Weights of a small mixture-of-experts language model, trained from scratch on English Wikipedia.
Size: 17 layers, vocabulary 16384, 35.2M parameters.
Training: a variant of SOAP for the experts, 243M tokens, 7422 steps.
Below are experts of layer 12 (counted from 0) of a mixture-of-experts language model. Rows are named router (the router's row for the expert), down (a neuron's output weights, with its number) and show model dimensions 128-255. Each number is 128 + 24 x the weight over its row's rms, rounded and kept within 0 to 255.
After each expert's rows: a language model's description of what the expert responds to. This comes from a sample of Wikipedia text that the model never trained on.

# expert 15
router [105 116 141  83 134 130  90 101 152 128 166 171 125 107 130 119  92 139 123 122 122 115 133 122 179 148 149 118 105 130 122 147 159 143 107 108 118 151 116  98 129 159 116 117 141 118 162 150 148  72 171 107 170 121  99 104 106 163 148 130 117 129 101 133 119 132 145 126 156 106  86 106 105 100  96 129 123 111 105  88 112 111 129 171 154 108  99  83 137 122 144 114 142  96  93 155  86 117 155 129 107 155 115 164 145 121 123 121 157  92  93 171 114 148 105 111 148 121 126 160  82 132 140  97 131 138 159 119]
down0 [122 179 143 191 150  90  98 137 168 117 146 117 173 170 148 108 114 100 145 139 130 158 134 136 142  98 121 105 106 175 180  99 134 137 120 139  91 131 139  92 159  67 122 161 158 115  97 121 123 152 140 107 135 133 137  99 137 125 100 133 126 150 112 135 117  90 138 104 137 148 162 134 108 130 139 143 126 120 147 130  88 123 158 142 168  82  83 115  94 110 112 122 138  77 120 153 111  93 159 148 115 143 136 179 121 153 120 102 119 137  94 123 112 111 116 162 112 176 151 123 100  99 147 110  97 161 131 114]
down1 [126 113 122 130 112 132 110 159 116 167 103 138 137 131 138 130 170 102 116 136 160 111 169  81 124 151 140  72 156 138 111 108 148 100 120  91 120 162 151 114 131 140 118 142 139 140 109 134  95 149  62 164 104 101 163 167 120 149 155 175 122 112 148 150 108 104 121 135 139 127 120 125  99 125 123 126  69 108  86 194 140 118 166 107 145 137 127 107 144 117 156 126 159 119 149 119 106 120 139 134 114  96 104  97 106 102 127  96 192 140 139 123 114 149 123 156 177  93 121 120 116 150 125 127 118 136 181 100]
down2 [ 82 140 153 138 110 135 132  97 121  71 166 131 112 119  86 152  90 143  86 129 148 118  81 133 105 102 153  77  98 143 144 175  81 158 104  84 132 140 117 132 126  84 115 170 172 139 147  64  98 137  98 166 173 113 129 114 145 107 132 144 172 144 158 105  72 109  85 129 153  90 132 154 126 137 117 136 180 135 167 129 126 103 120 107 166  96 102 142 140 149 120 144 125 131 103 148 129 151 133 116  93 160 105 134 119 150 101 141 129 146 147 135 150  75 132 154 123 131 122 127 144 157 117 131 146 118 132 140]
down3 [117 123 182 123 141 190 124 167 173 100 145 138 129 126 153 167 133 136 120 141 134  85  96 173 169 108 161 154 128 110 119 139 109 153 123 158 101 107  67  88 140 142  93 130 122 154 139 139  98 151  95 116 109 138 109 116 133 134 125 121 134 154 160 108 113 142 149 147 125 169 106 126 133 124 118 110 145 108 111 163  84 111 164 161  83  94 138 132  84  98 143  88 144 152 129 132 111 120  95 113 121 119 139 110 100 104 141 152 105 149 102 102 119 126 110 121 113 169 138 123 123 116 144 148 153 106 123 157]
down4 [106 151 153 117 140 130 131 158 131 152 171 116 159 135 158 102  76 151 129 145 106 113 148 125 133 133 114  94 129 118 151 162 117 137 137 115 127 110  88 168 153  62 155 121 181  85  87 108 173 158  95 169 120  79 135 156 118 118 107 110 113 126 124 161  93  95 105 108 163 186 104 182 153 103 145 150 113 117  86 150 129 161  76 133 114 131 153 103  88 110 150 137 144 108 153 120 124 123 141 110 158 100 100 132 122 158 153 119 144 140 113 112  84 132 146 101 109 136 148 115 137  78 138 127 113 188 169 128]
down5 [122 119 175 177 123  79 154 139  88 173 105 132 130  99 149 130 132 125 141 109 151 168  97 132 138 107 124 129 161 126 125  89 152 125 179 122 127 133 132 102  96 124 129 110 139 125 178 143 148 123 111 135  71 110 147 143 108 126 138 137 141  83 118 117 105 153 131  86  95  69 154 110 182 194 156 144 135  76 123 132 137 123 138 125 150 156 131 124 128 145 110  69 164 115 145 158 127 123 149 125 122 133 124 132 139 132 153 167 154  83 158 118 124 105 122 110 144 130 131  98 117  96 122 117 110 133 127 108]
down6 [159 125 119 124 148 131 151 152 158 145 146 151 109 132 144 150 139 119 107 142 179 125 165 132 158 129  93 135 122 127 119 110 129 138 142 142 143 106 133 135 110 148 120 115 126  77 102 121 115 146  91 125  97 144 104 101 134 104 114 132 118 124 102 129  93 116 127 108 120 181 155 153 102 141 157 158  76  92 105 122 149 120 133 143 118 151 148 114 163 132 110 114 115 137 123 150 111 140 114 124 183  76 137 122  97  97 167 152 184 115 157  99 122 107 135 155 185 106  96 112 107 107 147 135 124 130 101 117]
down7 [ 97 133 161 105 125 150  94 157 104 159 162 123 150 120  97 122  94 183 106 190 150 113 110 148 114 146  98 123 148 164 111 134 132 141 107 142 141 151 124  86 163 144 168 134 133 125 151 132 148 108 169 161 128 180 152 170 136 137 111 123 118 106 129 132 134 130 114 140 130 161 136 158 122 107 182  97 104 161 126 154 132 132 156 135 136 117 146 146 154 119 113 108 141 101 101 130 123 117  92 126 138 147 149 154 110 117 143 155  93  88 102 125 146 155 104 147 129 117 130 112 128 120 163 110 142 132 157 120]
Description: Passive and directional verbs. Past participles and directional words after was or the, often about attacks, building or location, such as hit, built, located, east.

# expert 1
router [ 92 106 112 124 107 134 120 122 151  88 136 126 161  95 133 135 154 156 118  84 176  89 144 157 140 127 131 111 132 152  95 105 133 160  78 129 128 114  92 114 156  80 133 131 124 150 176 140 157 159 144 118 102 159 106 159  90 129 173 137 118  97 125 110 107 130 155 105 159 167 119 132 133 144 149 132 148  95  94 138 129 112 187  84 103 113 117 144 116 142 152 100 141 100 112 108 146 109 124 137 105 141 113 134 101  95  90 145 128 114 160 168 112 161 129 137 129 175 132 179 128 130 143  85 139  78 150 104]
down0 [105 140 106 141 135 118 100 108 151 127 119 125 130 113 120 141 167 132 145  93 138 121 105 112 108 191 100 168  97 191 152 123 132 135 174 112 122 138 150 122 129 139 156 149 132 149 140 111  95 109 131 181 134 117 124  86 151  62 136 155 124  82 154 177 124 111 107 109 147 115 149 144 111 152 168  93  84 147  95 111 161 155 121 107 131 101 129 126 143 100 118 130 142 142  82 129 131 118 105 117 141 114 137 172  85 131 115 125 115 105 126 168  93  80 100 169 119 192 104 119  95 120  95 137 164 171 132 104]
down1 [145 120 129 113 138 106 145 132  92 135 166 149 143 139 160 128 100 143 140 131 126  97 145  98 164 145 165 139 137 148 115 170 134 122 133 118 139 133 128 145 140 103 125 174 154 100 112 153 150 149 172 121 152 105 139 105 140 110 145 120 128 150 171 118 148 143 175 103 144 123 141  85 109 116 117 133 106 137 141 180 126 140 146 115 162  86  98 121 134 172 140 137 115 119 162 161 140 117  95 154 121 163 155 133 133 123 139 114 103  99 130 165 138 116 125 120 120 113 109 134 132 119 151 120  83 146 150  86]
down2 [106 157 198 173 118 132 132 140 113 157 111 127 131 165 128 103 106  98 144 141  92 134 117  83 147 112 136 139 111 108 162 105 146 115 152 109  92 115 135 154 122 122 131 153 122 132 155 139 148  77 120 139 120 116 145 155 112 109 134 136 120 131 169 108  86 131 168  69 114 118 144 125 106 133 120  82 151 102 159 122 101 104 128 146  87 112 145  82 145 135 120  94 104 151 125 100 117 101 154 101 118 120 141 171 116 111 165 155 140  77 161 129 112 126 129  96 168 127  74 118  93 143  94 111 134 141  75 116]
down3 [134 151 115 118 162 135 154 125 148 139  98 131  97  87 144 110 112 140 158 113 127 119 140 145 166 124 129  96 133 109  99 125 134 101 151 135  99 154  96 118  87 128 111 119 114 112 123 138 154 181 152 159 125 130  93 109 126 116 129 154 129 122 144  92 108  91  84 143 178 113 122 116 134  99  99 156 137 128 129  85 129 116 117 109  83 122 108 117 112 139  92 118  98  81 123 131 133 132  88 117 185 130 125  83 147 136 146 155 120 124  85 134 126 136 114 114 109  93 121 103 117 150 110 125 176 115 133 107]
down4 [ 96 106 145 126 139 104 113 135 130 104 136 130 110 148 138 161 122 143 130 152 139  65 153 159 105 118 129 149 136 132 101 156 114 145 143 109 140 146 137 111 122  97 112  98 163 140 102 153 154 173 121  92 125 106 163 130 197 114 138  90 100 151 131 139 100 106 130 167 140 115 149 152 134 148 120 143 135 117 151 156  99 127  99 132 126 148 156 132 142 180 173 110  94 112  94 108 105 151 154 122  93 120 159 131 120 130  94 134 118 168 115  98 126 114 128 117 169 118 126 121 145 121 138  89 121 151 146 141]
down5 [128 138 159  98 107 122  83 101 108 131 116 101 103 134 136 145 124  89 111 141 142 123 139 128 132 112 164 139 131 153 162 133 159  88 115 115  61 101  68 113 143 116 116 103 146 123 114 126 117 109 110 125 172 173 138 109 163 153 129 154 176 157 142 177 129 168 114 109 115 147 133 162 140 136 139 139 134 210 150 132 154 102 138 131 140 157 129 144 141 110 139 118 123 120 151 149 189 152  95 123 120  99 121 120 112 140 133 124 128 128 143 113  95 108 154 126 140 130  95 132 138 124 171 125 158 122 127 112]
down6 [141 134 131 116 124 150 107 122 118  99  93 135 147 146 112 176 146 110 123 118  94 116 113 100 142 193  86  97 147 158 149 152 126  86 133 125 133  77 150 160  95 150 135 119 154 122 138 143 154 151 121 100 120  98 134 141 167  99  93 138 146 115 116 131 159 120 172 121 159 137 135 130 121 133 152 129 143 108 158  78 114 129 139  58 113 121 183 153 147 141 160 113 141 177 112 119 102 100 132 112 127 180 109 109 121 156  75 130 144 102 151 157 118  81 124 108 105 156 140 114 105 126 153 146 106 181 121 149]
down7 [137 135 144 137 106 113  93 104 124 125 149 111 109 164 129 149  94 169  84 124 103  83 132 172 128 123  78 119 125 154 105 109 171 134 106 119 114 165  90 135 123 106 142 115 134 117 118 135 148 110  96 117 149 104 128 105  86 104 105 133 118 151 178 168 143 123  91 102 137 111 122 120 135 145 110 166 101 156 110 147 124 173 161 124 114 124 116 136 139 129 108 107 153  92 182 128 165  82 122  95 165 122 130 123 147 146 100 170 174 142 160 162 136  81 155 129 137  87 120 141 133 152 106 169 118 141  97 160]
Description: Auxiliaries and function words. Copulas, auxiliaries and negation after a subject pronoun in running prose, such as was, is, be, not, been, would.

# expert 4
router [119  99 122 116  95 153 112 142 159 134 106 160  92 101  64 140  99 116 148 137 130 113 172 146 139 107 126  98 145 122 122  99 111 109 102  52  99 149 111 123 144  78 145 155 141  98 168 154 172 143 148 165 133  90  98 103 112 141 186 118 130 123 125 131 115 166 119 101 147 159 125 103 140 160 144  90 118 108 138 165  99 124 108 128 133 137  99 173 145 137 162 101 174 115 128 153 122 119 142  95 102 150 106 163 106 158  82 139 161 112 149 108 148 139 114  93 151 154 107 141 100  99 149 116 140 148 105  89]
down0 [132 100 129 140 146 159 108 159 127 137 144 136 146  91 139  88 100 107 141 140 149 127 132 166  90 142  95 172  78 130 150 142 128 139 131 163  96 130  78 116  81 137 130  97 168  94 199 136 109 130 148 151 143 146 108 135  89 107 112 149  84 110 132 114  85 141 153 133 156 151 136 161 141 123 139 158 149 123 136 114 174 124 146 140 160 101 152 107 145 146 126 101 117 128 113 131 144 105 136 160  64 165 137 138 151 101 103 135 145 126 100 161 120 136 124 104 153 139  76  92 103 104 127  99 169 149 119 137]
down1 [158 114 119  98 168 132 153 157 139 126 144 130 126 175 179 116 121  99 140 129 130 157  84 119 152 152 142 143 164 119 150 155 132 138 144 139 124 104 133 108 111 159 165 155 136 109 187  99 119 128 134 153 137  80 124 125 160 125 154 186  80 155 136 140 179 132 120 153 118 112 115 167 136  92 108 110  89  53 115  94 122 172 128 144 130 133 142 124 166 133 130  78 122 116  76 164 103 144  99 148 118 134 153 120 142  92 140 121 122 128 140 155  90 123 160 134  87 148 123 106  99 124  83 163 170 125 153 115]
down2 [149 153 161  88 143 138 145  94 130 123 123 157 116 140 205 138 115 139 130 126  98  86 152 173 121 103 127 139  90 191 123 126 129 130 106 133 126 114  80 126 139 136 120 177 105 141 128 110 122 129 116  88 145  89 112 163 126 125 147 116 134  84 113  86 109 114 171 103 132  97 113 131 156  84 168 136 166 164 135 110 142 170 139 172 109  87 141 106 154 141 133 166 146 129 128 132 118 134 120 116 116 156 148 144 146 138 156 128 154 119 129 118 159 113 121 150 165 120 108 167 120 107 137 124 115 139  96  79]
down3 [108 146 115 123 137 144 112 119 125 128 146 113 124 143 113 103 126  95 181 139 118 128 150 164 103 122 115 109 164 142 141 124 107 152 126 120 120  88 122 144  83 106 126  85 152  91  77 129 154 125  99 107 123 108 118 148 155 154 151 109 142 133 175 131 133 125 130 130 149 120 150 129 133 143 108 120 141 155 154 110  96 169  99 163 128 155 138 161 113 163 143  87  75 152  93 135 129 127  98 131 175 157 102 145 165 133 134 114 110 126 129 110 139 115 112  77 159 164 127 128 195 156  92 155 112 126 174 124]
down4 [112 124 100 140 110 118  91 114 134 164 145 155 113 128 104  94 162 147 116 106 131 168 154  85 155 141 110 121 115 140 144 184 114 137 112 175 143 148 138 140 120  64 134 160  97 125 114 139 160 136 136 171 148 114 116 138 118 136 151 120  86  97 119 128 102 126 138 119 118 107 109 114 155 149 134 129 124 108 108 103 130 105 103 126 187 125 125 136 136 156 141 135  79 103 113 134 168 136 138 140 101 114 163 112 156 118 118 108 154 109 122 153 120 131 131 116 144 139 143  85 118 117 147 165 130  79 148 138]
down5 [108  95 167 130 132 104 122  95 123  90 132 170 164 144 134 143 107 177 206  98 115 130 109 122 166 126 166 158 103 109 139 145 135 116 144 128 162 114 114 125 102 136 118 135 140 118 138 134 137 121 119 103 149 132 114 118 156 130  84 115 152 118 124 143 163  93 115 166  86  93 149 125 112 112 124 123  90 112  73 178 132 140 132 129 117 128 142 117 116 140  89 104  98 150 105 131  89 101 154 140 120 140 113 110 109  80 146 119 180 119 142 130 129 137  94 120 153  63 106 101 137  64 151 108 116 206 129 160]
down6 [122 107 121 155 107 106 116 114  51 155 119  85 152 100 151 141 149 127 128 115  89 147 154 126  95 146 107 144 119  96 156 114 131 145 142 158 119 154 118 170 121 161 150 143 108 173 110 130 139 101  98 146 121 114 155 147  59 109 147 134 112 126  97 125 123 146 142 157 119 144 122 134  95 123  92 159 111 133  80 123 133 143 100 142 152 157 104  95 127 120 103 136 186 111 131 161 164  91 132  72 166 134 110 114 123 143 136 124 126 112 100 143 168 118 138 144 148 100 149 145 131 178  96 158 172  98 132  91]
down7 [146 133 153 116  94 180 104 149 149 150 122  95 166 122  66 115 133 164  78 124 132 114 142 132 157 132 156 106 164 130 111 156 130 125 147  94 135 100  92 136 145 166 124 148 128 104 156 112 124 156 136 133 128 163 121 137 112 139 111 106 169 139 151 121 166  98  81 145  88 107 166 102  85 135 132 108 144 137 146 139 134 104 118 100  77 103  99 145 144 120 113 125 153 108 115 137 158  96 119 110 111 126 117 119 121 118 116 132 163 116 130 138 125 158 146 159 116 133 136  83 132 158 157 112 116 130 144 128]
Description: Word-initial fragments. First pieces of split words such as inter, pro, Met, ab, con, plus hyphens and line breaks in infobox and bullet lists.

# expert 12
router [115 104 144 147  99 132  78 156 167 118 134 169 147 125 144 169 100 147 132 145 139  98 110 124 126 133 143 132 153 106 112 119 161 146 157 127 129 130 114 107 120 153  93 111 143 137 103 122 136 159 150  96 149 118 114 102 139 153 118 100 109 167 121 163 126 134 122  94 159 132 105  99 133 123 107 123 147 106  87 165 153 108 142 150 103 117 116 150 137 128 148 129 129  81 123 102 125 148 148 115 129 149  86 148 136 126 100  86 144 152 104  88 147  91 109 157 108 135 168 106 148 117  98 105 162 124 164  88]
down0 [147 111 152 130 147  92 119 139 117  95  94 106 162 114 100 136  85 112 134 145 128 118 140 164 183 149 154 110 105 134 137 117  92 111 154 164 102  89 130 104 150 135 153 139 136 164 149 143  82 132  87 122  79 126 150 113 112  81 137 120 105  99 107  99 123 158 118 106 140  95 148 152  94 148 101 131 115 136 108  92  97 172 157 179 103 147 143 169 105 116 148 122 130 146 115 121 129  96 118 122 114 145 144 112 121 137 175  97 107 118 144 141  74 141 132 123  97 145 161 113 129 115  91  89 113 125 142 130]
down1 [160 161 103 102 143 179 148 136 171 138  97 113 130 117 132 112 135 117 164 138 109 142 128  87 117 136 117  97 108 134  85 110 122 109 169  69 117  99 160 127  75 130 113 121 138 142 155 144  95 113 114 124 129 122 107 121 127 139 107 119 129 172 123  95 101 125 101 181  97 144 149 139 149 100 140 103 145 120 105 130 148 154 135  78 120 107 153 129 122 154 147 141 169 160  81 157 112 144 150 113 123 112 134 137  57 144 132 147 105 113 137 159 123 171 127 154 136 178 175 153 158 135 163 120 125 135 152 137]
down2 [105 116 118 136 107 117  83 133 111 167 116 112 137 114 115 156 162 144 120 106 135 115  94 136 115 125 161  84 141 105 154 113 129 152 124 119 154 107  96 145 112 140 145  95  95 124 106 121 137 150 118  76 130 147 143 132 170 105 118 146 130 158  97 111 112 153 101 129 119 131 119 120 194 124 138 140 127 166 118 180 139 105 105 130  99 156 102 122 107 134 126 108 147  99 113 116 124 131 182  93 127 139 116 129 152 123 122 118 153 135 182 116 158 104 134 127 127 154 121 151 142  97  94 121 141 150 104 127]
down3 [132  97 108 145 119 163 161 121 170 105 155  97 103 152  50 110 141 158 144 166 126 155 140  91 117 121 160 117 115 139 107 106 118 128  77 101 145 139 124 134 127 158 166 116 129 146 143 124 102 111 108 110 150  85 141 172 130 117 127 181 102 107 153 148  79 124 124 160 100 135 106  99 148  92 161 145 151 138 116 173 123 120 128 154 109 161 139  99 100  82 150 149 103  95 139 136 126  89 184 136 138 133 131  93  74 151 152 131 145 157 106 178  87 129 103 140 126 119 148 118 118 120 163 158 138  88 161 117]
down4 [124 181 108 150 123 139  95 111 150 130 154 130  92 133 118 173  94 168 122 158 119  84 113 144  96 139  99 136 125 156 140 135 127 134 107 116 111  98 123  82  92 105 124 105 119 149 128 126 141 171 116 116 173  96 123 106 168 117 194 106 150 128 171 153 129 152  87 146 161 128  94  71 112 125 152 106 149  99 108  95 119 134 127 154 126 115 145 101 123 134 119 121 146 134  87 124 105 121 132 111 131 122 104 147 136 118 131 119 158 131 109  99 119 144 132 132 155 104 117 113 149 104 128 100 150 175 133 162]
down5 [ 92 138 111 140 110 151 143 106 176 117  95 174 126  75 154 132 155 191 166  71 106 137 146 108 146 103 145 138 101 152 142 142 115 137 135 138 143 122 132 110 102 152 172 141 114 112 112 127  99 143  94 118 148 152 111 152 158 160 121 154 179 139 148 125 114 109 142 110 135 100 106 141 133 140 106 126 107 108 124 139 147  98 154 118 147 148 126 128  98 216  74  45 118  96 133 105 153  70 141 129 146 151 145 151 134 138 159  95 124 109 132 155 105 149 108  99 113 115 144  75 140 140 118 133 128 134 135 133]
down6 [105 104 146 109 121 153 120 178  71 138 127 158 108 136  95 179 120 106 115 163 104 112 154 116 150 128 116 141 123 134 125 178 146 139  92 115 139  90 153 167 131 153  97 122 100 130 134  83 149 133 105 140 121 125 101 177 151 107 152 129 131 148 106 123 135 115 103 103 107  96 136 121  99 120 126 111 143 142 114 182 102 115 160 108 123  89 104 105 136 140 102 121 137 111 123 138 126 142 129 160 110 152  97 133  95 155 106 119 118 135 140 136 125 140 105  92 119 152 144 115 148 116 142 122 112  85 125 133]
down7 [151 109 142 101 107  66 114 121 123 145 134 147 103 147 156 110 140 126 120 176 141  80 138  94 132 150 164 102 160 126 158  90 164 164 142 113 134 125 150 148 154 126  97 127 126 139 129 183  87 129 106 151 132 143 121 118 100 135  93  98 136 128 138 119 137 128 120 143 107 146 128  92 124 155 151 141 120 132 196 128 116 108 107  96 133 121 106 135 165 142 117 138 153 173 146  82  90 168 100 124 133 149 134 109 138 122 105 150 130 135  91 131 121 149 118 105 136 122  99  59  74 140 148  98  94 162 128 103]
Description: Numerals. Digit groups in years, page ranges, scores, vote counts and percentages, e.g. 1994, 48–54, 35.77%, plus degree and prime signs.

# expert 6
router [160  69  82  71 101 166 154 163  88 124  92 151 116 119 132 159 162 113 160 117 159 138 129 141 127 172 100  79 123 109 153 153 121 143  98 155 130 131 107 112 116 134 133 121 134 149 160 152 131 128 158 126 103 123 131  95 137 145 123 155 103 158 103 122 121 166 117 148 140 104 113 139 158 137  96 119 138  96 114 163 154 133  92 120 105 104  91  88 105 150 153 157 131 107 122 114 100 128 124 107  90 149 158 124 112 162  97 135 163 108 151 136 160 144 122 143 136 120  83 109 104 124 118 108 162 161 115 161]
down0 [120  90 117 124 131 194 140 159 164 181 149 137 150 114 168 106 103 164 124 118  77 152 157 151 100 182 124 153  89 116  84 117  90  96 122 153 141 114 119  96 137 191 104 125 138 138 185 105 125 142 152 155 166 129 109  90 124 127 115 120 102 147 125 121 118  82 167  96 113  85 136 140 139 111 145 140 148 136 112 125 111 132 126 136 134 119 154 152 135 130 124 128 146 115 154 178 180 156 140 118 121 136 123 138 125 135 153 128 144 100  93 103 146 180 179 138  99 138 121 152 117 139 140  94 151 139 179  95]
down1 [124 132 143 122 142 141 104 125 166 106 132 143  88 133 128 129 120 157 107 121 149 112 157 141 183 151 138 163  86 129 161 119 169 143 161 132 133  97 121 101 129 122  81 162 113  95 146  83 131  50 100 149  74  69 120 113 160 113 115  96 113 133 126 174 143 133 135 152 111  90 165 103 128 106 132 122 138 117 107 123 130 151 119 154 112 152 155 110 136 113 104 104 120 112 141 150 139 153 110 121 175 135 133 111 114 139 111  97  90  90 113 174 114 161 124 156 107 150 147  99  77 101 107  87 106 135 133 120]
down2 [159 101 145 139 124 116 115 104 142 136 116 124  84 104 175 128 139 163 160 116 113 135 144 141 119 147 166 140 129 111 122 137 137  91  99  88 168 151 146 124 131 135 157  95 117 146 133 137 124 153 140  82 120 149 112 132 142  83  82 104 117  97 172 124 137 131 147  96 137 113 116 119 118 141 104 134 144 123 147 104 165 121  99 165 110  95 108 122 114 121 155 145 132 154 147 109 173 146  78 133 162 102 162 113 170 150 130 134 123 147 106  96 167 107 125 134 139 184 170  81  82 130 156 127 110 111 110 119]
down3 [160 174 125 144 133 174 177 128 134 131 184 125 130 156 126 148 132 138 116 153 140 192 123 108 131 113 128 152 147 146 102 183 105  85 138 139 124 195 141 157 163 129 136 102  93 148 145 119  78 112 113 143 129 102 163 120 144 101 124 112 155 109 178 143 153 134 148 121 172 137 136 112 106 126 132 117 121 157 122 161 136 147  88 143 161 128 130 124 126 171 161 142 175 143 161 116  92  96  91 119 124 139 130 133 117 117 144 114 113 142 132  90  68 118  96  90 149 133 122 117 154 117 135 150  79 122  84 178]
down4 [169 102 123 104 145 144 163  96 156 107 121 114 164 142 121 110 141  88 135 153  94 179 114  98 111 120 161 148 151 164 171 116 160 172 118 149 107 125  96  67 122 117  90 112 138 136 112 144 152 157 147 168 126 132 111 131 151 122 124  99 137 129 104 145 121 112 143 126 127 152 128 108 107 106 157 103 112 125 133 136 137 120 151  87 168 112 104 111 105 100 139 116 135 114 150 147 149 156 131 143 147 120 136 153  72  78 129  93  86 150 166 130 127 139 118 145 158 107 142 111 114 159 100 149 102 194 171 113]
down5 [ 99 149 120 154 151 153 143 144 157 134  83 107  69 183 135 162 118 137 194 137 157 107  97 105 110 138 151 129 151 124 129 106 142 130  66 170 122 171 115 124 161 105 113 131  80 172 132 130 102 113 110  95 120 125 125 132 113 121 127 144 108 154 171 141 128 149 155 130 154  93 116 169 138 106 133 147 154 120 142 104  91 148 120 108 170 123 129 154 123 101 135 145 107 135 105 112  99 113 119 144 127 115 126 161 109 145 117 136 135  65 114 139 172  66 118 134 142 152 127 101 165 100 120  93  71  88 101  95]
down6 [156 104  94  71 135 181 112 151 142 118 122  70 126 121 123 145 129  71 163 136  98 160  99 126 145 152 141 149 108 151 150  93 101 114 135 161 169 123 147 118  73 141 172 134 165 163 160 174 128 108 140 113 114 139 100 111 131 106 144 131  80 148  96 169 131  98 113 110 114 112 112 159 135 131 125 131 138  84 111 106 136 133 127  97 107 134 118 119 123 111 118 167 132 137 157 145 147 113 128 147 146 129 127  90 113 114 153 113 130 184 157 126 167 114 136 106  92 101  89 105 144 128 140 132 123  77 150 132]
down7 [185 149 127 144 112 148 128  91 116 138 126 141 109  99 141 113 110 152 116 122 110 117 101 154 105 141  96  89 175 134 120 135 154 132 145 130  85 101 236 131 123 102 119 101 101 147 131 148 144 129 117 134 114 121 148 179 152 106 158 154 162 120 129 147 134 164 158 121 140 158 146 131  99 150 118 153  51 164 151 175 136 126 148 129 144 104 121 142  98 138 110 147 118 143 100 149 113 151 152 155 113 154 134  92 147  93 140 126 118 158  98 118 118 178 155 130 116 134 129 140 116 109 116 135 122 164 144 130]
Description: Short word onsets. Single letters or short onsets beginning a word, like ch in chimneys, l in lamps, T, St, North, often after the or a table pipe.

# expert 5
router [137 107 116 146 113 140 118 163 141 156  99 155  90 101 120 157 109 164 161 134 151 158 125 152 184 149 131  96 139 118 104 125 156 162 103 112 110 166  97 102 128  96 133 140 130 165 151 154 156 114 177 113 154 147  87  87 136 124 155 104 110 117 122 135 131 125 155  97 155 109  98 106 128 164  98 131 133 107 104  99 124 103 122 163 110 150  95  87 126 150 156 118 110  93  95 148 107 149 150 106 112 150 123 143 166 111  92 107 169  94 104 109 145 124 104 153 168 146 117 114 101 103  90  96 146 161 124 125]
down0 [143 171 146 141 115 133 115 153 130 102 117 142 168 125 134 128 109 111 128 145 122 145 123  84 179 142 151  85 151 169 131 154 153 110 131  86 117 143 155 151 177 140 137 152 132 103 101  83 148 116 138 112 131 124 107 125 148 163 161 109 134 172 124 127 122  94 134  70 121 108 135 121 116 112 147 180 106 115 111 113 147 121 132 141 144  83 131 157 113 100 153 120 130 150 118 151 101 167 114 141 117 112 170 116 128 131 161 100 132 136 151 125  93 132 140 121 109 125 165 153 124 146 167 130  56 109 125  94]
down1 [140 116 145 132 145 129 115 145  72 121  99 144 124 100 185 128 141  91 120 125  90 126 149 134 152 143 133 165 130 121 112 119 120 124 103 103 130 118 159 133  72 140 125  92 151 136  93 172 137 113 116 109 138 157 116 108 162 140 118 101  96 105 109 140 127  71 159 113 103 169  89 130  82  62 132 153 132 135  95 127 174 162 108 133 113 144 135 123 131 173 145 104 141 151 146 101 115 159 114 121 160 164  85 118 115 104 129 114 135 117 140 153  80 150 126 136 126 124  89 111 128 120 115 149 104 116 127 123]
down2 [124 117 121 172 177  95 163 117 127 135 131 122 149 122  90 105 135 182 158 167 123  76 110 120 163 115 162 119 151 117 142 147 135 144 117 160 124 120 141 121 112 103 104 115 136 165 135 121 135  77 145 127 143 116  91 108 143 160 109 107 105 164 124  98 145 137 127 109  94 129 138 159 135 161 148 135 151 130 113 113 102 125 138  69 108 149 141 139 133 122 134  90 109 115 133 128  92  88 122 133 120  96 130 132 128 113 121 157 131 137  80 143 115 137 171 101 151 133 122 153 156 126 165 153 130 128 154 155]
down3 [116 185 153 149 143 116 112 134 103 123  60 131 165 140 170 115 139 136 136 164 129 122 141 120  90 156  50 161 137 136 134 109  98  76 107 132 130 198  88 142 158 119 125 149  96 116 157 142 118  85  98 143 188 156  93 132  97 152 117 154 140 102 102 161 152 103 131 142  79 113 130 137 144 146  99 104 129 157 170 151 142 111 126 136  78 120 146 123 178 145  97 141 133 135 111 140 137 113  91 173 138  97 152 153 111 135 108 116 138 138 146 137 144 146 138 151 140 119 106 112 138 152 124 133 145 158 129 160]
down4 [114 126 123 132 121  98 106 119 150 115 144 162 168 150 102 120 132  51 130 152 100  94 147 163 120 112  72 162 118 141 123 139 138 158  89 144 118 115 138 133 112 106 148 184 110 157  74 157 156 111 142 109 101 121 148 129 117  91 124 124 114 122 123 112 122 132  84 117 127 139 140 126  97  62 135 166 150 105 127 125 106 113  96 119 143 130 116 141 114 139  85 110 127 110 132 143 155 136 133 154 111 137  91 120  76 148 134 102 138  94 110 131 159 136 119 134 128 110 139  86 181 120 126 135 109 122 144 155]
down5 [125 138 122 145  83 168 125 107 155 165 136 140 158 115 112 102 147 170 144 124  92  76 146 152 118 116 114 111  68 109 163 150 118 127 143 158 114 129 116 131 108 102 124 126  99 134  99 127 132 116 139 155 157  84 131 153 135 122 103 168 103 151 170 128 132 132 129 146 136 167 124 118 152 129 134  88 126 135 151 139 115  84 116  86 150 154 123 154 147  71 116 144 136  92 134 137 158 136  87 116 115 109 100 114 100 129 126  82 110 132 163 105 113 166  90 108 129 136 109 110 156 144 169 110 112 137 138 129]
down6 [171  99  91  77 133 145 116 133  94 157 122 153 159 125  95 142 123  83 127 159 106 182 115 110 144 158  94 145 126  85  89 144 127 147 179 133  85 123 136 177 153 143 157 156  88  98 161 102 115 155 151 156 118 126 160 113 172 155 148 137 114 162 163 157 103 127 120 108 119 101 144 134  95 117 129 130 109 149  83 136 141 129 128 102 124 120 120 160 114 136 123 144 130 135 129  82  94 139 129 130 119 170 100 128  98 135 122  98 116 110  82 109 127 153 165 162 140  71 115 134 138 117 143 172 148 123 125 157]
down7 [166  85 134 114 134 101 119 132 140 103 184 123 111 143 111 152  72 124 126 110  83 118 138 148 132 150 176 141 147 152 130 166 132 132 106 112 127 133 143 114 113 107 164 129  89 147 184 139 159 103 162 143 152 132 114 144 132 159 138 111 113 114 158 135 158 141 178 133 130 149 137 110 158 111 140 129 133 150 131 144 123 161 174 144 174 114 161 120 156 125 181 121 139 110 169 143 182 131  87 209 160 120 112 145 178 138 132 145 100 109  94 171 109 147 100 146  93 144 156 112 150 130 139 111 162 136 119 141]
Description: List item separators. Commas, semicolons and pipes ending items in lists, tables and filmographies, often right after a year or an Indian name, such as 2007, and century,.